Experts of a small language model.
Size: 15 layers, width 512, 164M parameters.
Experts: 32 experts in each of 8 layers, 240 SwiGLU neurons an expert, 2 picks a token, a sigmoid router.
Training: a variant of Muon for the experts, 689M tokens, 5698 steps.
Below are experts of layer 12 (counted from 0) of a mixture-of-experts language model. Rows are named router (the router's row for the expert), gate (a neuron's input weights, with its number), up (a neuron's input weights, with its number) and show model dimensions 384-511. Each number is 500 + 50 x the weight over its row's rms, rounded and kept within 0 to 999. Numbers have three digits each.
After each expert's rows: a language model's description of what the expert responds to. This comes from a sample of Wikipedia text that the model never trained on.

# expert 25
router:479465558501485487534470456503455450464506405573489519462536512450480572543580408534543418462523421517534494469531543514482457417458588546546424463488541580546547451507507509497425457484493510501489534487490501492462531548506504427440405497546478450522442424506510491458483563521551416530468488556508511492541516535541489504549456525467562454477556479562513550548455514458410551524519
gate0:417432542561454545492552471504468555565455420351536505399491511594532541546510572548509452411555519516465461495550460515458563454514595554469420463570584511524571427501483454547497565647507506479501414437477567471479448444561484531525445507479416552498507441510435466458556475602543504533405472608562496435451492524417507472426589508526481556529625513436508493556492567525505528504573
up0:489572540567502502519579474513497597551489492431492500438516479589549502528496509557420560526551416527523513508494511453453513413534561495438476476442594427506561415518514441510448529511513480476479406539479484562469490541490470602530504443500443474514555381541439462453551472521560505497542543522551497467424494459413501483552525520501452487467541519444469563414531451458495537526517
gate1:482464555483504482557513456524551524631498510517413459489383526544594473419572481475439527493445554499435481500508398547438533568513522532556504524527515578507551527527448535512549527515412581585461481488419483485427470463411456485444508461474551544564686555549571379529481519484532470509560504400487498528484555461405466490539474511568453536539439476540511398490541464409484529472512
up1:540460512492497518438491392508542547466546434461421557467467495481485454463523523485507500434606560531421473515515485470461552536560565607495546413449516550554540444477426481511535576508426543481486499571473491463469446507485451508528480402494566577517579475521524437565496467484549445570469493401520513485456525350459486530538504468590477503484498553453515445546491547441437530481437
gate2:489477517569494567548536466480522393521441399530521386599387545568430491531516498448524531581504497545462517520563475519518486501475515386542455505471427525509516541536498427465510556450564523504527526475486610550504491449527489473519452556502449475440543586501462457520445524554537530572557559517472479499443455550614557464523497561427524525586460385471463516480477497500512468498509
up2:514462439569547471530494532587516524480501553477487548521409553530501564571542543584542504358494420520469543499407460496334543524438473585534487526527476559529468520453521486499449514540530477491427559465487520554588515500503405475465479432571523440517414518455453531494593423528489533509522465586515538557505608411512497602495493479424468419493517499512575493470432414466514537550505
gate3:574452424502520495484502508494494490487464488505412514386556521526547529524476491511525520450493502538506550523511465481496519484516442495548516424540519526482521483397530550422482479515436578541503513447450513505526482396481545452490477506485584451516538560572607581624463575319505437468499525399433523468472481550535469387494446483568511502510546413520463530483467515429466569554612
up3:423459531428450506522574502523585461476427614510512476475603601508572446530481420456515475459528558489478449523547449477505494457577372520572416516514469491538514533513551444467506525443470596444502535520394475511503485528521467483523516521510406501472556503497409479457564549458547454434434490539553563581503402503536458514537518410424429454512533433497546404570501590544523516469466
gate4:483583494513525495484446524565495406570498474553488448506439469493518541512510430442440438551571475464462501483527487541523493499479583484562557473500479458465571471650398452494518504472450527432498483531429501448471509442523486607466511511575414475558362564431417411509495482487490535480491514502520527474456557437504416422502555510426530519401501518406424523481463505426517555506475
up4:448499527464543447450566571487491496623464465534485468502468546540588536476458513489513418646564550515492487545501486536447473523497495493544485515557464556471633445537527511543479471528481496542553554539516558412474556509581537560502502482516479491622389579498495506446508456476579488477485510516437551422470478459526492510512539505373527488493528399440490535515507509508518453400438
gate5:477492542548529489489517511503417483461563451499551465531539585559381508528462525492465505399480514511529505474546566471443550455537556617554584515505488484448468368478474553490498520531529600415472505558567527435479498483496506500515561566508566495617495511502612465414482631597529467530575562441512506484456489546565509545488533526514533474539594515489522500469473495441457483407563
up5:513522500486579533465485523413480468504387619465377386492408438438510534525531482516488553575472489419430537453520525462534485552544538506511461511462480500485607498526463458509494464451457476578559505445482450540504346487463544520487413513473520453482563579507414525459520406417452536562518437525482609501530588370506512552573459593475433507507463455423474474494463490462484593603452
What it handles: Surname and word beginnings. Opening consonant pieces of surnames and rare words, e.g. Liverzani, Bruck, Hampson, in rosters, species author lists and name lists.

# expert 20
router:408501546485408607510529509559525409501447482548539443369554519433536535506547480566550514497556570498464483456534561642506516476465567545542526463483469504536519512550502516559432561448434526559469501525450524566442487508517522495492543479483495463501532441508602521427536548430489574475425466524515519528473406551503516454615541533503460514451503465492477522523501502436486463627386
gate0:431500442561461455471487557549513477513463593504559516429542575506497460465532430469543462541562435564367559544449526532440511525454465504438458566521440501427481405526452466479564421516366589472453558451481411571511460519559560478487485538567535447584571409459550475505532535525449534591498515521429619490593447471480549495560436367457483556504500484475494492520408461474569509565488
up0:559504473499522505379516514512480467508374489433552456587483632500524451418465512466545485501575584485553535436502512446521484485446493539517513541452495535564529599508560512452540549528573495521447524438615518590564506562498496494504471472522484574522420545419441476520534530515441487448506604587526489519476490471572542493398447419658505587476531572471527582452559538476407493472485
gate1:537451605443510510449498515511504558604575497477462482541503563489503481453375470567505459504453549502487455532454558460529430504552558495484600506475341546489437495521481568641514474592526510550452491466535488450470531582549501453537515507411569467559555501590502497428445468513534531541480477468512482550496512523561572477506367519378470585499546455583486520444465501541549573477504
up1:489585562528512509468550432451585376571560568501416551575569466563597494550496492524502545454504505407457444573509533419425551463501560505512479527486372571562489457533521583546508513487492616522477549608442436463555514597532524523587556548482528554530603594498523402440433511535462550521600574522520500522494496489520560516450438476420447601494441486510487511437470426549526539426461
gate2:522508466476626532499472465497443488582482550513434518538548473458651587493486440535512551547534524451524452479491452470541523473496534492630543547480511541449515479431454476495498549572485567573538563561621534563576532494575534462555543499502448423515460476482508473498528526513503526546413413447509551537471448489563467553493389502456532555498497531521536573507535349500522451586491
up2:529551461439574585483531555464475520556410562529407545589525487524574505492482476555537555571534520497497457497507501492570523511491430532580452464402544578477495600452544473534542547599462567627525523561573544558587525509466441460547545468473480449511449516463532425476555613461410507606436412481548500537424437469513560547472490509420516581398498509607512534523535415454501407588544
gate3:445461552517489495454469514463502565420459590586549442472590565615500591478530594471479605530374449505564517551547498524440598554551560525525475466459502511498498452433441561541469496656402531549556490427539525462483529451502460552547588520472529512475560466517507517468394441445559458441501442472485538532530372491505405454437469546541524499394537455437516435479519474507549594509474
up3:474424463465510570455488508506507503487450532565493560550414470521452454589501445438463502543561498515441413430498554490520486443487502492483587426515552550498504393547533563398489529465319572513464579479517483508446569532438533483444488556529578509443456567461476497510471504521532529427542563536465510349495433533505365496505462491505445555377522558474528459450494458483518497505491
gate4:376478636502495472538547515544551551516449527526461443504485519523532484447463479521456395429437478468514478413425430519495522384463519433450381471415521458522516494551485496531606427460403507378573459455420520407421475588521552540541520524423480430507555528557536449491388543513475446484508525479552407568570521479441547443456484492396502544518533498512506519418510525553524497423475
up4:544509479502484574511465459508423489508465546475434551528546498463492508538465502428492517462482570511530521509507522466513457570467501538466560543555429462502424539436465521491483459470563481523452463561500410545665453466469511540501514451597424546445499494451480523562500457502531541460468516552444528583465548437452522438479587427516596442486549448533436495520509481538516541509473
gate5:569561565606466517529438483524551414562407383539447582527521460443486477498483477567384525529457560582438484528510513528512426532567504590468551499477502467514458521581530413481507529485421502488551540551463479466450485503567382597538506483519440509583415559483511602504516498509423434385483466467438559486536490450442543458472439519466447670511477482423607500551463532532489542512504
up5:580490534478629500529465494460529609416541466456527397545513555569463465426432451521559467455570441437533478515454444479519446461511558413574437575577510541453597567517511593486512584488488474511514478523486478498422479577397572508440420494487513536476559464468471445487450476459460570506453522407436480607527522459500395534500414547514585384550521536544483418421526580478465606482492
What it handles: Technical and product terms. Technical nouns and word pieces in science, engineering, vehicles and software, such as polymer(ase), engine, Escort, railway, software.

# expert 7
router:504476506557400524509576463552525494425494479509513484435525525485543522450579537479560474484466538555465521440540548519511518465431559492540508477422535531512517461449443596553405519476495456598474514499507492579432459544465597524441453458531596415488477531479497536458546555516465517361462475601422536571535395525515522423619496504470494472458478440471537484490479485428482549589480
gate0:556566556495405543499463476604518481543461589604470501437534483463464536565501457438621533607496469525452419376476476467418560493491522472481411490461517462488555474496481483537474529456554372542463476452452455459521484482513497460510439434485653519464359534506485563476483488449511527501461462531482574563485420551479490561444528523515573545499508505422500506470511435560494572530503
up0:514528517520544529540510405545485520459459490439429449576454501445540511629537562489518532582484505512513572556414538508554516507476544543519533527517469542502582569494495526566449509502512475503561517590513410493438536515652456444455532474411507484521563510497539414620515568511477521484546531515558466363489584507469467585463481578453504452538479509503497566572513576482491460512566
gate1:592435467554497553463490464486523592516448484523525494505505578470487498426554527523550440453565477516435516524532498524533577463481403484481536553428546565431617476453490493529534476569473495515513445591509533524564519442503440495499546474516486481480502478468533556594496479417472432406512541521446449513491614475556560514516568504577428458471530571446514431473432654511570536571517
up1:443501433548479427558551510521478532485510536436447483487504568465430530429499660507534542608374618497450565478502515550510413582579549509469502361540450487484541522404544544508488535542502520488411567549495408536435508458515525466415494458474479550520534524522460452457435460558430511583525517576529466453562428460419464457507474526511522578495508488535477585446528581540483444465519
gate2:603466478575399496541560499576429456503497482450519481467485501490541522448449574409538509597457553567427539537430551473442442555441432464451474495444579481495626544499542452529449530531491523532571517424489495526374528559461503483439447472439524553489442474507558522420508554548498614526453516444551566467441520480497517471505550463514477495605499349529520382593472559469499516557551
up2:515448441438542490452458515612385553452556483486598527527536520629458456532521606478575481508484491506484479474499521454489560449551448466482484491486540511424515501418575536594474499602524490543539576453439687568543523539436417487499542481475473417486544549542588526524470478502425457476496575486504568556479530469512488525498486484422585426518586465497491468467492507441483470411563
gate3:520561477553553598454457551533409513497407484489449462487486522458633470497484484503424438603502431534573481550466517543483406484518556547446405518476529573409499473447417524420490486448523491584455528539594475414500534513522557548506413526473520508461492515476490565421510505541476434523509511508500562405410470534429493564425467535439537488516555534504624483529477503481538528507565
up3:515426502458485515529615528371547506492493530555533421444525510586427523537466555455503598342517553542522472552477460469553566520497515552597491440539456471562501523539596449491549450420535560488472436487420476479570515438510393457585497530540504529508589431519519496549537455510493510537515548542528590397531567494492446490508485539599512473460517488547414630498440477541450507550465
gate4:549470428478503427519555516611504477411451536534528564410494468589558441490474493539552437460526536491505474527484532497388559581443471494549419472469398615411520447490519479478430455526521563483584451477550549466535571546506475535493505457598557502416488466607447550509546433580401465529489426533502543475538531631487539506460420484550504507512417520434544468437465545512424440464498
up4:367445562576525598507444500497549513539543461530487476473532520507501512522528578308575476533437464515470535582470437562587436488563469520524516561540571569461440465475484476411555504535428483503539525460478547518448471508516571458448541459499530489480436520373569507564509432413536501426460582451503479529458539540590539464513491450485587520421527522530601470569518554564533536520511
gate5:532405494403482502455556449558472488477494521406485399489584459612500542434471535510575568488602483506416467483559439513443517508533509505458537482483524481430450514528480518482532529570506358577568450611615496466527460456583549537484508469588575424491505561453531628429469461587481483550475523422592486550496491564420441489556495458533530547479600503491501467528583534461474496615543
up5:554402522490346473477528430545555418487526537475498438495512476600522532482464521530553495528542506497516523479485434526464530533555385519486443542528512493414462458512537499418537456491527419432544419526576451480451494438582611474458481471512590407502536544478438563456535346542498509527495547502473433559472488500431461467507520509589544523512541503469431555418593621490576486549511
What it handles: Common abstract and physical nouns. Everyday nouns after articles or possessives, such as fire, water, health, power, child, and inner pieces of descriptive words.

# expert 16
router:455486542513388561558523471543522479515506405551537441402548435479549547528535477519413459511538533541543527463552552589521559428519499562482455522437513546498545445561451518592463525452506429609433468441579465549514451576506501521390469510498557452478523462457584581436538489467477564502449387581479453560498390500580500483546506507541509492571567413538510423445505536492477518482475
gate0:480489486523444467529517518589473526430515567501528523479484562471597491513569631456553474505563446460547516543493535510407534491573426489632560509519578395451520476580549414541409533437501496508494488468529460513426440401519475532480450483496528522490487514486596594583492459529529585492439564518479475426542536474581411536558416415508418413515504428469494508457583427472513513513498
up0:483615559597376651500526558583530523476453572447509563449545512553534485543571623562401460498585456500568471497450547530468500459578465586576394496492594475518416418579555485498397537360457472553475504469511411514438417527496531498485476502502551567483561557475545497497497493545561547475494566553491558452512512516506476504427419480485478546532534437466532465474567467399448542468481
gate1:476564548511489532522512439495567519447462484561558480461474442494455511519467429468494462453575513519468611484527575562499510540462498474399485456376405534553558534550478506450544471536340487420449537500519524414512495486571502425403450497465610510491475518510461423544528522472543483467547350552395494465472406527455469465463609508529547465430549516469457492492473415467576526504488
up1:481450431475553561554631611493538491546476532576445407584673480579518604471445493477568545521471466496452433467453478426566376424496502541533459428592423401453460562451427491496484561460526390548478548460497525527557449604441593528505323478510489464542534604479516542553421510533427545538513595538478501551547434509460548539450462479435466463530540460420506508472522559382505430451502
gate2:527508553456539564537496488481483547576446452558581470480464490482471513413529505472529512537479507492410483538570592524462472560379420493431554551505479378585566493539539461409518514455446540495461461526483446476478510564512438613478504507480582527468455458593540515488447476510435476610458534530482488487485471435566509520463530490469545548552538531577506502454505570483487444427536
up2:513503433472521445503451389447535535406522475538521542592506481582471519489494449479465478433497518677572557401557403463488400524443511530549599543474503552561377484394490522456391461490590421552468506491489530525502485403519468428564432495504465462552536542507554512471510549496579582509555511532485527556486512453465571479562528555487496367480456465381530523473509480531425521454514
gate3:479401421496419437479583520532486599465463535517444538539462491504530511446479536548493527563514411402529460435637548561480544552420472569557470450459542521426604460478509495460582518530465541485498474472525591538474473439520517508486484518572586524489533519500516640551546533468525579576588429463578464451556396487531449486547486556518538510415462497488375531526473579526495512519476
up3:457418465448438452519577489582576580447532512561554499563487501496512529498468572479512567522484422419526521432549597498482572480513483490553512518464598460341563459506552530533564497552471530497510541504571556565499474524560456521491493522526587499463502563490514582572462534480494503571604555467499454428578470511597524474530498527576474455467520496502450521492439589516483487443471
gate4:458549528498423512613495480556495508562481501421539439542432430439441586579471536575516582491457493408490547517468437547494459392462479495520423553462476380445442445469457551510448544484497431615542510410518471514557482586495460485515446547482466478554505486494559524414550527527548546454412483573485428526439456482543533520498525537453462602521561455468541479504541414472544544528426
up4:447458517567458491623503464485506484584500563452530536600514410456372558520497561543474561602474571443448484567430427526517526390439464509578443546437489411421430408461508553561424554442492416596518472435505482529574516545501464444493468528479506408579528488468599555395589497534512534509488502526481472508423439468555566484472450577508474557474494496490558492493530424511479571567521
gate5:457515504429555600470533444517502488481576509471429486442582455457529531437573564432566466518510508489512513486527508503444482540483517592429484498431494470539492482518539548499573495547485480584510523525523484556509507506555486555448582518480558487444492556430553443464529482471430488543461447523491474541455424566563485582530426485515566489564505520506509444538496618549435584376473
up5:576435513499520531516498563515542568476435415446568582468402568563481462512410428451611562477493427485518379455538512476534500549528434362456518533536561570491519522491425508598390504495544498462554506496517573498473503501476582467551528579528433476555529533576521557541454539449490447426530509531542497478541520506430549414503589583438511562462483475507445505452504521558518496515525
What it handles: Quantifiers and descriptive adjectives. Quantifier and modifier words such as various, several, many, local, foreign, plus inner pieces of foreign place or Latin names.

# expert 1
router:513496576503498568484508485515469448523507480579485474543425424440554633523464424545542478461533599498476504463602557525530420448396527532490452509530549549549524561516496618539401465412481415489520563457589556631499476528558533538401556381504597490498521470533474525489552504497592512474472492430450460440497464513551533525549498489418570454520510385534582551454539437457479572582460
gate0:459444550575515551487487523540476443360436520575506515536412435512453582505525452546470427500390509452518512456504557496502483480534468486424479399438489482451482474419456509480525470547626470430473341509433552471545463475444535513505497498480602380571504442551500470483482383615545453552487451458549380482449483517547501494420573403486464535561493557501460553632443421489549539423471
up0:509546518464522469540535564445548521540466476407488479515537445519509500466601524504439545430429530571384441534564454466423437498504457410497511551527523479496529564482598431475580560417441507514559463470601483505508476528455515466545540441532558450464546466535473454467457570501546493451509466482477455486427459449510505528477575449494568597480506465521523591505438561526449482445522
gate1:528479549510604482571483511510491496489542521498503538539449448584557484518579429486644496556416442510539407502550401454568447464594425470548533477603468378449510511445467525401406527578558501465484474396549581473513441505402549673490525486453458528491409540426429503551485453537574507515482407457486458435517507440488447428507465555411542463499435479458474472472512436562429436493494
up1:443471475549412392456522478491554438544481538578536473509541478375623545503464519498506530477499494528440448535461567454350510497410471514488425457504519550542504522501571530486544492460497590561500498634474413533468495500522540423534521505449515489436554537594542527432477496503467507464524517550509551500517519532471497479513529491556473541480444523504610478538548483458480572520550
gate2:426524481510522487546507483515513470427529549512445499508478593526555434517403406539480533494433482472447459433441532553448428511543550512462524399544470483462573447477493564502619544543487527497523468531421490429472506477494550558462482433548467538479483490507500478512478472485546459631451561480538515547525520611603551448482477558557375544529574544513486492495529610510471531473585
up2:467471518622377476557519534486530534537538572535525515410530521536520557484540466479422526486509447548446560554497525526564431456417471453573416476481453492428550529531512513490459524480490521471581450595559506420577483377582492526576495356557565532533491541505521455622528489364554481504590532589457586492493556498448543490520509478515433367443537486630437504475462530418568493430503
gate3:540580477541577529474464518473607483494543499517523528462504472546542464540378510551447552450496459471550494531471519527507576502625517440500477507468491494451456435453518528428398503538503555410511506489517512556450587528449534532430510509511506468490524400530501562547573459458542369506437529456500541524550534441485555500542505503462506495548404429400506563472512506442618606528482
up3:529407585449514488566507493535666567553504533483514520391569501535493509507475490544527546542537527517575501558458558440504568397526422497429468410524462581557503585424417528495501480445460496557488524450566632493446490443436441450487520484434438558507488451555455544515486500533494546505523484617478542357548523569553508570513498472531476445605455470516471529607536429528483567494484
gate4:523410575515539467417483543566485514489414526492486520460472492508467568501467455571504545580458523485499474473458506462442548458534439541481512555538569539493562351467574439458525425600420583509507467529543506476518441415528477516410558435539448450511474546571560523505543579460443459477502441559478555554529442584488535412540474487501577496433443540573529501484509574534543531492521
up4:464635478481512528532497428448517619536541486487460479564476518495506348526481594457497475485474528493507511512546470541514502442500532486569462484405479512510533563506465482525518486453460471394426579473532611452494533605430494535595431472463458590437546514484482499490400440598485517510462563459521483466580510497541494520528541475504495509434523552456572467512475533530396439476409
gate5:506562484442460551466533406440531525520445480506530459505487472458615481555493518468514473559498495517469483433534431538484544440530547476483482493542480442511519500499514587449528519517429487520477543455519558442527659471454534562395484444458566485460518538476535451576464421512544511474482461436438354508503478432604482529434404485435555485540589560622456550526525463502459513535516
up5:443601498506558531542499467472487548465505485453487514514344572474541554422585472535572415508526455537511516486484542605422459475428466548506502532458566473471484578470437557473471616516509506474557463485399584436550550425402452487618459467522582425495440458533528489489512382498486435471452483518391447517515557524560496520541484441443505489473509644494551472489486461449438423486577
What it handles: Locative in, units, infobox fields. The preposition in after measurements or events, unit words like km, ft, mi, and infobox field labels such as Personal, Born, History.

# expert 21
router:444518566525462555532557458604485435506532403565600477496496469476507547571523419459582481447565519481463482522555596500505534435466596535534455560449522531494517513515483541559383572452538436609498522535532499582464456543598558479551466409485496408480561518508519594396586519463476486453458471495509529471564442585489473424563486521503580576492556456512548572479478531504474565568395
gate0:513508393446443539481468560506480505484565551563575416594539537489510526624488571505523452579463589509406518486487489543493530469551494444483509449435530469390519527491506378464483626475532379488513432556459467483440452501530560515586501517613411565425396432502457527573464504454451498562501595502574585490542514554461470483451421561572464423502585514492484497414495609481523550459573
up0:551564493429561522454501456550488532520431464485388452548558468495502377460402496549437528478559428461512509625503518471528501523512599472506631497462544550585472439474486558410527482569510523465473497501555590553541508636442575536437469493512431539560544469545549496512439541542523461524492398563436452656540524506488531594474595594417509554431461473527403537538504393517437392485564
gate1:506457509528582411580477523421427506427442515480580569622513471528567512503517550566429495445479512546497455550563569491441495598510538495509584491603435439524483499454538381442451528545524647458506481477528590445565450434502559472502436464476465480496587526517487431504545579446491577467462475482543537466546542470442505510527618494500464481534587461476540424544428526587507568499522
up1:501450463561588509532532504462537466429485479550557538631503453516589459396415476490442470486445416478497532432563527528477514430555585493397521540573468488489555462507455428468496560587460487546466488561461549505574417564480598578413533383527497418537525551443448421513510522500530521495491465439449545433570525488531491562460573421547470470586607506502538486551532399492499529586472
gate2:473466448554501433612463545483502454504510393568453434524388528476361451376426478531514507523419512470464537445458504489560506528519510485483454553505591495508548598411458482555415513469542485434543620457512420465512556532545571477633472455471487517438543498530452521517499513511511539502527499486498621428407537476554514447504497501554456459523496483528520454519508559462412485507499
up2:458567514496553494496538559479487495436533568471491423470551451496529548526588579502559479520534558523468571620501496457460522460458509509482558607452457423522533530540534473423582528539518540540591454470558496454484570454445455441418507555537491513453529489565482552527430585557487547521507562496458368433556608429373542444510565530461558575506524559447506498468510431536495548452468
gate3:535443569514489493436528443574479422366463487497534445513419551522440522467547441607507501467437540516470495450517422405476629483513526541450488517522487520382486469476555462600530588434511480518539534544579578488570452525540504509608515483483499415494473528454481485519500519592423443436537514608559531431570590435567496506603519590577480418499546537500546502464450495416613429558584
up3:501544575511418543466460392627489441432523547420482508493411506515473613473475451594548417493508492500481472480485425375393611488470440514490522576464528537335476554509500532623540537481549477492623542568567461503536519484573548502528547586533496462547520497575453504501578561546499527489487458588615515373565504398646564508592509519472518427522517548533508532445518527484567451471522
gate4:626509609541451454498458488599553470495523500570530517592554514469498596458448497543534584481476464410432494482474499501511504516473521478610508549451570530446540439549467459513533515412541576423459629585547521496585436543444521502441569508552449569437441591468524443457487575529540428517574488497476592540528485536473421572485478478455484510477510484469487587508526438528573480483426
up4:491535425477486462431526527562418451506493441455396566403518536447417509484504528466480428562513584485467463541450564528488457540512551513474621505579564553445530510493523461379579499596399551450463449534564502461481469561581463371592490536437516456447516443474567491534453438428483494518415484542495512441454503394458509508404422426511430442438443491535454575550568445466494437478544
gate5:495559496580481497494447419440493554431524510625585513541535420498574554548476453449437496485515473443443493443508508440408599596469470532563493436494440511536594451479556493504504422489487476540399500528523562508543474510593422435456436527544567460544534502567495579458478498506512430480532496471515442428475386495382471605490491401518412434523461474410614481551521523454535622550480
up5:587454490471518387514533506558515441465421496410456484521538565530483443500501522535535508505454526597469459493477478534605587523477455551463496571461513465504440545431485501450480495552537545433633506529493568532506518553476554571476551423360416530524478529505464425539486497522518583543538524547543491477502545466664529469451429558539568489493536505511398527530504555505513485415475
What it handles: Nouns after determiners. Common nouns after the, a or possessives in prose about works and careers, such as album, film, season, campaign, role.

# expert 17
router:427482514415503512459526501575494445467538454542561511478575454481504553424534410541584552440571532498422561475515516558500433458485572517423440524401529565540609545536429478489387507466618442586490501492553481532532508532459597518535434496477516434455428474456572479396469515501491561537396456532485454522549448539527485514567499550496462549487539471525450536509478551408434527641422
gate0:458430555455531586370510479534402519517420475515505492494521501520476442371455558503607506538562411593500453559565351551547503470441457464520570501530524427445521505469515484491538497553543463567516445580532514428595463464465503495567506503524453469571486518463512563464443395550468440547527449554595409555440536443522516474534515555432529524501427517461455560489538462459530526575589
up0:463562557483525503454408453447524523567435619554505560476554566516457455506503514551461447486469467485545541555584515463527606569498491615477601463426511499475515452451545496495529535615484442483479532488547513556630539483466560516449527533506484449507432560475521491465486479553423479566487533617519461531564542423434480483544475542439522598505392524532477542431487542498492520466509
gate1:414533515423436562562539525420444449474566528510405511526517531533583520472516502523475520418551541406552474494529459521470484483506486496484521568475509453455497578494513445510497427598488567549596458491533447499476526576461474492454547471558572546523451563539546405441446465516482546534421496529574465489478417468429500513489463596515539486569492546435524549473522577463553509620479
up1:482603509399434546464465545450413495439497493561509517510507545423455559477567498474471518459413530477501575569507531560472507445442470534424470545522433476453508525533559509374474475567475550473497539486495395465500498555452459461520482468553458523480533498541483514399535539456470497518434452497430491463430480496518490514486554474512493446563475590423488508494541602535562478421527
gate2:510505468433531485478492473622516486408507461513549554603483610552488474442452532479526422442566485465523439512627536550354423529552469473511500426570461465530460492509445505469509443528486537415515467550578466486497559484453508463520520575557518510535470463492388491478444503537472555563498521481565569512443593560538492481472425522445542534577500490504501524545503517593482583537483
up2:475460481554496500495539480522506490503403540476545475525496554509512600544539383584460478546495514429492480527484553533487549439444501558538529453449467587604483487452622468573558486393559488472539510518521602464450489465452518426543500539523565446544499430469565503471488551493526504574461488497568444489463510484483499472529552549511519474484446403510454507465458571546438514497404
gate3:495501515556448613668544484418471514493533435570500535595435436531479472475397449551481532487474441466539450511492475448510383410479514470412464411557519538539565473410597495464539491459503483455458475502527433535429547398479519468511549554427443495533500520548502481505449485522420503442463518415561528516587564509526479536480464506454483500561513485411555497490492412438451497576572
up3:491544545425658397369414477572463592431524542526425576486581568496507497492530494530538542571601513552519481500554530483428524524490436597521508540584379559466471552475483495517451506539572608522471499568554421468548463580550473556509511490486427535482450528502446483532501412527460412580486489472450546539477444430482514547501538519442480457453457453452481512524509515555523476492543
gate4:489429509582527518606452441445442534518548473474500431449518442484531529452440494626552467416491546537432463464473489594595516562541514547505478503467451460496518520537477441567421434495511573508443462463496500548460517515488513431501536555496589507398438553440492484484494573577405484542533487522475507505502494631579416480413581449506474554493455461523515564496532461540461358486426
up4:507533411481527460385506529480555470526439589544418512511436475573521529577547515468378535588484416562611442473477551431446478349486567450541542401524567502491463491540503603464562520509493473533537585462486515527496507535511473595423476493468440506496604527540538490515484449373520515408482503504506527492515487398458576546556443540527539531452532548559485506509451526545509615497505
gate5:553430565609448489531533533612500521422470533414450475516483406466509516517480515525506476570589498495505470463491560551546434536528535576487513538523459524517517476493416511462390534439518573496495453516556478532500486478467463528444479418518554532447479417415629470501456497555456516543501521523498520580496529561623426495407550435500428559486454560503481510506495551537500448480521
up5:431572478451468447452443413424480485547472552565586554510448564598476513476458454524532561486417561525499477487513496473446540454437478517451505467596542466455502511492472558550657441456474449466485478480372497416502469458511550468492469541524449515596541501629394513451517523404517491457473507434506524495517454428412514450558445563497553467563543469508521509431511477479476540526454
What it handles: Place and institution names. First parts of proper names of places, clubs and institutions, such as Hong (Kong), Fort, Port, University, List of, Dartford.

# expert 23
router:523577497440519482552615426468427481412525538519539451391506541477452530478494454545433477422487541497533486546578464518486474501507517519584487449500414540533539435507440575544496567565531433527462522443536508561572512523499597601445548456518461438460538387517480525528561486473480523501413495563492449516523484505521551440493402488503596488526541434516532461449508515508421485506451
gate0:525438484504505419520517496471517514408520476468421429402503468592450478559553495557485555528463532501508541532534441545454556518497488512462549612534401555562452452576504517534528525510544487467408422514474609462376612480498466509451458453487486540553419421561482509511533455544519460453506408469484482503446419489594571525502504496443460547490491510452508534494406443467505468592453
up0:426476483451657528542486499398491561393474486555530521441478544444528485506452522568413469619457441524465519526455395529511463507475501492478517455482477490530496454559517453510481530466528379478495467465459551529475477437428446544503468455467556517584487482506560483592436467466521465522574483443422477437413497519476491451450453498370506408510526476543483514546539498492489560525477
gate1:570469516333526419519491491516545498520515475546541505513530492516446571494548578443449521469546396499471444552395583440492423532493533540476503445538466575441489540531472566523467496533469521645549471495500508551539551449486464509380527511566507472477544528524447517440491456495429472433453535599465460451485555545540494494462408493474446550515457367511453380474549483572379432523416
up1:529496510422571417556525489540473398529526532583498546569487432507479532408474494416530561461578457531481447596414493469505528491535442492529509467511565539477418491641485534495467465446486473576461494551562565499505531515508460530425457502525525459494475573506486564479449481497494474521474466533460456437425499559498508445535549435483499489490454423589466447575491556544428407492418
gate2:513529493468544488561530529532475473494506475470558466479508557651437570541474491473516530466441492578483411505493454565533482467589568499550467433471489506490584450508465420408487529580514529458509499481547514563573615538482579411485422578536542464483520507391436489539485492488529435519435499425512506454556526493519526469529584631467532457475526503495483478534479534506442560587509
up2:492467547431476485485557551537458447572464510388571419518517585545457547566535481426509497416535510587424436443510458553458494425684565513454516488473488472465611473505474520417457463540479519456535582411504507479562597454530583410493503510516452451432476486479497540516502526472480466446483460510474434524541515479466526564575454597484620523475512447511564481506536512494438574504469
gate3:514487593531568476427537464411467492517532496512566544456586488476406553531511526528548521435492600544561563597509512518540487477516487504539466467439586472444570523610425521490400451502494518511471546366687485522456483534517453552367371540484500478508467469544509601497520439492554501508419466560487483496590545485437470517476479515441510507459439406452568544348444542573502573540513
up3:468485434486453516540512456491494486510477546543470508554546436498547516555528516511464505486498519533462527450450559506478409480484525518560462600517496407526454527587497553589442537477522467456533511478574494460587500552485451580556502548496453414475455527490486506516552443507432488521474412511452476466531497541557518512549455574559512533534437496491494457454567535541516522432504
gate4:567545411429583600502520461506402501405501455588523486374548465484488543599472471586416548444473534459466517476439534486439464524511494562519555412488448515460512523497482400540448535461528464393513492520448473457485524483384476576482554473528405531510539497483559520464510541522518497570446552523548526542526472534591554555555529464536515491568504536565371403422538512454517459479448
up4:528522468517506518543472484557466484422517470635506501424463414519532531635420407511426542491561536514521563522455550506453488485606425617454477494425546504466506542493514456575479575488534439434488522473465491406432520487437509411498554494493472478473541473498524509454467576484576504505439530575550550558578495557574532557512482448484477437475524491573414412422561470457525404501474
gate5:515499485417425438430538503528576470475563509442434442550478498572511413556466469540516503517492484495397470580534538520496477497560520517438428625479506509458560553411513469495573509537543589498443519538515583524462418490441465561565475478441425589583533398491580549519508554565526415484398483554505469475437566577458455481581472547554494530514536508589482553455540539503483576448431
up5:564515562453414520499570420520440446375504492469486404462412501496568578420539498444562504548503501549473512519470499432485477503535483498584473536454539545446449523486504521453488460524542565549435565442579630523489512414463451496570485459441441495652491422540523574567452492544521424488517552542454549546389534546474509537546500523563478494577488426447435502495595509542502516437457
What it handles: National and auxiliary verbs. National and State inside organization names, auxiliaries did, does, began, and plural group nouns like Women, People, universities.